config.yaml
num_hidden_layers: 14
hidden_size: 160
n_experts: 128
experts_per_token: 2
d_expert: 96
d_shared_expert: 128
hidden_act: "squared_relu"
moe_layers: [2, 3, 4, 5, 6, 7, 8, 9, 10, 11, 12, 13]
router_score: "softmax"
normalize_top_k: false
routed_scale: 8.0
balance_loss: 0.00402
balance_bias: false
router_noise: 0.05
init_std_router: 0.0213
lr_router: 0.00119
vocab_size: 14657
norm: "rmsnorm"
norm_eps: 1e-06
tie_word_embeddings: true
optimizer: "adam_variant"
learning_rate: 0.000582
beta1: 0.9
beta2: 0.95
max_grad_norm: 1.0
batch_tokens: 65536
max_seq_len: 384
train_tokens: 508700000
max_steps: 7763
dataset: "wikipedia_en"
Below are experts of layer 8 (counted from 0) of a mixture-of-experts language model. Rows are named router (the router's row for the expert), up (a neuron's input weights, with its number) and show model dimensions 0-159. Each number is 200 + 30 x the weight over its row's rms, rounded and kept within 0 to 999.
Before each expert's rows: a language model's description of what the expert responds to. This comes from a sample of Wikipedia text that the model never trained on.

# expert 58
It responds to: Country names, nationalities and position codes in table cells and infobox fields, such as Switzerland in chart lists, | MF, | USA, French Open.
router,210,215,205,220,217,144,231,169,199,185,181,235,183,156,202,191,188,218,209,224,181,193,197,220,159,227,194,193,168,196,175,226,226,152,209,163,181,164,210,217,195,154,200,212,256,193,251,210,228,240,199,191,186,152,246,182,262,212,150,177,151,254,200,184,159,195,186,239,168,252,209,203,183,202,252,254,210,226,211,210,190,206,224,238,167,278,233,160,209,157,193,216,229,227,242,241,228,204,158,168,189,181,146,184,176,144,262,188,196,184,167,200,171,179,177,209,167,146,209,241,166,142,213,236,170,213,228,222,148,170,215,188,171,190,188,162,258,194,197,157,167,166,234,211,225,223,181,214,222,229,185,243,189,160,184,236,195,217,160,233
up5,144,181,164,190,196,192,206,189,169,155,190,191,195,188,191,162,155,253,175,215,222,196,217,204,193,211,176,156,138,212,185,218,252,211,167,200,236,238,178,212,203,196,183,153,120,192,202,183,197,215,206,225,167,163,201,209,220,193,171,175,165,210,187,185,172,251,176,246,220,231,191,150,236,211,171,171,178,228,165,193,202,92,210,165,192,190,183,244,137,196,156,226,206,209,206,211,202,193,179,221,207,230,151,157,202,232,215,169,179,197,185,186,196,203,156,125,245,170,169,200,200,260,165,230,148,201,157,204,246,232,222,148,241,196,164,181,217,196,208,212,193,235,142,253,180,157,204,201,233,237,177,204,229,178,226,158,200,180,211,226
up6,187,208,193,178,192,199,193,188,228,152,217,225,197,194,180,177,102,208,213,222,232,225,193,179,204,231,186,142,188,111,207,208,248,158,211,172,181,171,164,213,156,219,179,177,190,239,181,217,225,211,209,200,213,173,192,199,226,226,191,161,200,178,170,274,165,186,280,217,184,199,217,227,238,160,181,162,123,225,254,244,204,197,242,228,176,207,198,211,194,210,215,200,227,185,169,225,158,213,185,142,242,204,159,211,244,202,226,236,197,131,201,155,179,198,191,139,170,183,234,180,208,203,165,139,235,217,209,192,155,222,193,224,211,242,216,195,200,246,214,193,238,175,169,163,191,202,245,215,248,181,209,148,181,185,234,213,218,198,212,187
up7,211,236,245,201,269,191,207,213,202,201,177,153,188,231,216,194,248,210,181,214,209,203,189,190,221,193,201,170,203,157,240,210,204,186,169,226,240,171,280,233,174,201,230,201,152,176,162,186,182,212,197,191,173,172,235,212,240,221,172,187,202,167,202,200,243,201,225,231,241,233,210,191,225,169,138,224,196,184,212,176,252,245,191,228,259,171,254,249,225,183,234,164,246,205,242,165,214,260,227,208,182,233,215,240,216,199,207,164,158,197,173,176,179,261,225,225,135,178,203,215,164,208,205,183,201,194,131,200,214,200,187,246,118,207,235,179,178,180,198,221,145,195,181,174,226,136,175,232,189,195,166,231,211,190,195,200,141,161,166,188
up8,169,191,174,134,197,190,182,192,209,168,195,190,231,188,227,232,159,240,207,195,195,217,175,198,199,211,177,174,226,234,206,220,188,168,188,175,181,187,174,201,188,252,203,185,175,301,243,212,184,196,224,142,182,202,200,192,165,194,207,149,184,186,174,226,189,182,133,198,153,190,194,155,181,244,195,177,226,218,225,211,189,184,255,141,186,150,212,234,214,225,171,122,184,255,142,238,239,189,246,218,193,195,244,199,141,214,205,187,227,147,199,187,235,241,222,203,199,199,167,194,142,183,209,240,197,134,231,183,212,214,150,166,223,198,194,143,183,170,175,197,244,220,182,190,228,178,209,212,221,242,237,184,162,243,247,228,172,164,213,206
up9,227,191,168,224,195,177,162,232,212,225,226,161,191,206,158,264,190,266,216,188,168,241,191,231,213,168,198,255,185,167,185,168,99,165,217,171,179,183,201,223,249,173,274,193,176,201,164,173,213,171,206,257,217,222,181,150,175,206,173,179,238,145,191,200,209,178,154,209,201,205,200,192,156,183,192,215,176,200,200,172,227,204,207,225,227,174,223,175,189,216,194,155,217,203,211,215,213,226,220,226,159,161,227,182,166,185,224,181,198,226,211,215,154,182,169,157,210,218,216,183,164,170,230,230,227,186,248,154,160,162,263,176,254,177,161,203,161,220,186,203,151,204,175,173,233,208,212,188,174,235,209,246,171,161,177,204,156,175,174,278

# expert 16
It responds to: Two- or three-letter word-initial pieces that begin longer words, often after a hyphen, such as re, se, con, co, de, in pre-selected and overseas.
router,261,221,208,203,212,239,190,197,195,204,207,214,179,195,270,206,189,171,233,178,239,184,202,213,160,166,227,223,189,171,203,201,154,198,233,221,156,203,222,171,172,169,212,157,143,219,185,194,213,136,168,172,178,200,136,195,208,206,143,212,213,238,210,249,220,250,250,165,179,141,225,183,224,241,147,189,222,193,260,212,249,190,200,154,150,142,268,229,185,251,273,204,190,189,262,200,209,197,207,197,209,186,182,143,209,194,223,193,222,203,173,196,214,203,211,202,242,234,223,176,241,194,200,189,148,221,211,182,166,171,220,174,225,279,201,219,176,213,224,196,218,179,197,181,194,162,171,145,202,187,203,200,262,247,192,205,189,209,199,224
up0,220,189,174,197,220,195,210,198,187,208,163,178,212,203,230,137,176,219,208,244,174,248,215,208,215,150,255,142,169,199,190,216,181,150,251,197,243,201,234,212,233,251,251,233,140,222,169,194,237,185,167,242,254,219,136,189,194,174,173,230,222,176,217,206,197,226,259,184,202,193,242,215,256,238,224,156,152,194,210,220,220,226,170,189,195,222,201,147,251,205,180,226,195,157,197,191,145,282,217,161,208,234,185,235,200,162,228,158,166,211,197,223,165,243,190,184,205,206,167,185,198,198,200,264,213,185,182,201,199,210,164,257,226,188,253,220,209,223,263,180,191,207,208,193,190,233,194,218,164,184,193,180,204,199,157,140,221,171,183,186
up1,197,185,201,266,173,232,202,252,195,190,200,183,163,213,189,195,152,166,193,180,229,218,209,195,210,196,79,217,218,219,169,248,226,211,188,188,212,220,216,157,221,198,201,213,202,159,263,206,262,205,232,158,246,166,166,180,224,185,214,157,223,189,184,234,144,173,159,207,190,211,187,238,177,186,248,186,206,203,294,183,219,191,219,261,181,183,200,205,198,259,241,168,189,181,199,174,171,283,216,210,152,198,164,235,186,222,213,198,211,190,147,242,213,205,184,213,232,218,153,170,180,198,180,234,162,254,205,185,193,199,149,209,231,201,213,237,242,224,238,164,214,210,209,202,155,233,168,194,197,232,183,229,195,213,226,226,197,191,229,211
up2,193,220,239,155,186,206,197,214,257,199,194,192,190,209,257,177,217,188,198,213,198,185,228,186,247,238,176,217,176,189,183,183,172,194,210,176,141,207,208,199,189,170,147,179,215,194,191,226,167,163,169,249,205,206,227,201,179,211,214,164,200,209,210,227,208,228,274,178,228,192,145,174,169,185,205,169,253,207,266,228,210,192,164,197,231,214,217,175,193,188,237,143,217,206,213,220,179,190,191,193,121,144,219,194,181,223,163,267,237,190,141,230,246,219,176,172,211,156,215,165,180,143,212,207,155,183,212,277,250,160,198,250,202,204,228,144,185,216,181,215,150,189,247,199,217,256,245,200,250,139,183,178,216,173,173,191,223,213,195,191
up3,204,144,173,208,196,188,249,190,183,137,203,224,232,139,172,163,199,176,249,135,209,198,205,261,211,208,191,171,166,196,195,172,219,199,232,178,140,232,164,195,224,181,136,140,203,162,189,256,182,158,150,219,186,232,203,204,234,209,170,259,188,195,194,205,218,225,175,234,184,163,215,217,249,179,263,189,229,216,182,206,208,151,186,210,211,158,215,216,263,199,213,167,192,166,190,175,230,160,201,247,223,209,143,213,199,188,195,143,180,224,196,218,238,190,174,179,176,169,191,187,188,200,221,205,158,215,194,227,170,178,234,197,192,226,193,196,160,166,190,220,190,243,147,261,274,188,225,228,226,185,247,247,188,186,184,198,225,161,240,201
up4,228,196,145,184,206,204,184,227,227,189,209,169,207,211,223,181,212,236,216,151,188,208,213,230,243,159,215,213,234,210,190,225,190,250,181,120,198,153,211,225,212,188,178,173,194,157,237,198,162,182,204,200,221,260,204,229,269,206,166,226,224,197,235,184,180,204,133,238,222,204,213,185,215,188,200,168,161,197,198,188,181,202,188,255,258,193,207,246,213,231,260,182,221,210,183,212,169,200,205,210,218,201,267,213,207,198,237,259,143,143,210,191,230,192,205,187,234,177,221,232,244,291,194,209,167,192,170,256,198,198,179,206,247,228,151,154,184,174,199,210,193,164,182,184,170,184,253,231,172,169,216,183,210,212,139,205,266,222,152,209

# expert 13
It responds to: Second or later capital letters inside acronyms and codes, common in tables, like the B in ABBA, the C in MC, country codes such as HKG, GBR.
router,197,186,188,226,243,221,153,202,226,216,190,191,175,232,249,212,249,225,136,209,241,212,220,233,170,224,174,201,183,139,201,252,260,160,171,207,171,152,151,206,216,221,166,236,177,225,251,194,196,164,256,219,240,215,135,225,140,216,198,170,182,246,228,137,191,189,218,240,184,193,233,188,167,233,268,188,214,222,205,237,187,193,172,163,175,191,161,209,188,186,176,250,215,195,167,188,252,180,202,218,178,205,191,224,216,183,200,228,207,172,188,161,219,173,161,210,159,178,174,168,160,175,173,224,234,168,191,220,157,168,199,197,187,166,215,206,230,218,204,215,263,210,238,199,219,251,243,219,171,177,189,184,168,237,281,220,195,186,213,188
up3,165,187,150,248,143,188,202,185,229,171,180,192,176,220,171,177,156,204,207,207,228,185,186,241,161,231,216,223,226,142,188,205,218,183,139,249,216,225,206,236,151,197,183,220,154,172,196,228,254,184,185,234,190,219,182,214,214,172,151,236,216,208,171,173,182,217,161,239,184,190,252,248,191,160,192,209,208,230,169,249,199,153,189,238,198,246,197,187,188,168,183,186,197,169,177,174,229,122,179,158,194,160,257,193,153,189,261,199,167,183,239,255,170,201,186,180,181,213,213,169,174,196,201,152,210,213,223,194,154,186,182,270,210,211,164,209,214,120,212,261,175,223,200,200,232,182,200,201,209,199,237,240,174,175,215,195,157,208,227,243
up4,199,178,202,217,193,217,219,208,246,163,170,236,257,188,191,191,251,183,217,193,185,188,235,188,139,249,153,149,209,180,214,244,187,169,195,232,142,194,171,206,199,209,190,184,206,196,196,193,186,214,194,202,191,222,192,196,218,260,212,192,140,206,156,248,136,185,206,125,223,186,217,212,185,212,192,281,224,189,228,179,182,186,221,189,255,122,216,242,208,228,151,224,187,228,230,236,197,190,226,210,174,226,113,198,209,272,189,181,149,171,215,238,221,147,246,194,200,215,174,150,212,232,189,205,191,198,209,145,221,205,231,216,164,221,208,204,219,250,183,175,216,237,172,235,153,213,185,200,190,226,242,155,200,198,196,235,195,182,238,187
up5,218,226,241,177,208,179,241,192,159,197,195,197,213,193,209,146,193,229,243,202,155,212,219,224,172,228,206,142,177,209,211,196,201,190,181,141,200,214,208,145,113,227,255,220,159,225,182,178,268,203,219,225,202,165,263,187,175,159,227,166,152,244,231,210,200,218,193,176,224,184,206,230,188,126,191,163,220,199,212,259,224,150,212,213,191,254,216,186,160,195,229,222,178,166,217,113,181,181,191,269,204,174,220,232,165,138,153,156,172,211,172,191,171,217,198,211,223,199,189,205,185,192,200,190,159,206,197,171,195,200,229,240,223,219,199,143,187,207,230,173,208,222,187,238,218,221,199,228,167,217,231,175,205,233,224,192,201,211,220,274
up6,169,170,241,196,181,214,249,228,216,174,232,181,170,240,201,158,182,216,201,194,203,166,206,220,211,163,232,234,213,180,171,218,176,193,159,191,159,249,198,264,151,252,190,195,185,226,203,185,220,144,188,176,269,180,216,210,210,200,194,210,173,164,238,150,230,191,211,205,211,195,145,239,213,187,189,276,208,204,197,185,200,237,216,186,204,168,186,288,180,145,204,184,212,161,214,169,243,131,237,166,194,168,187,203,183,162,245,158,198,265,196,169,206,198,179,214,248,198,218,219,174,221,149,209,229,167,208,210,233,124,229,215,182,186,213,232,185,141,252,156,235,203,208,198,197,165,198,141,152,188,189,223,171,193,203,200,204,176,196,179
up7,201,254,233,184,242,226,245,186,242,248,173,236,152,200,201,185,229,196,186,203,187,192,176,159,204,252,236,178,171,154,202,206,176,187,203,252,214,210,231,182,179,187,188,216,222,175,196,240,240,188,228,184,254,247,152,191,221,237,173,179,193,201,216,184,196,132,232,191,207,204,233,212,234,186,194,175,186,181,202,210,225,192,193,218,176,255,272,159,200,191,200,166,233,230,287,209,213,176,192,212,222,191,153,200,128,191,219,187,201,166,184,158,199,201,240,205,223,163,168,199,155,230,187,202,221,188,217,210,242,272,235,145,215,173,189,184,219,173,210,201,121,257,188,176,191,197,162,213,189,164,197,177,231,172,215,145,139,182,236,245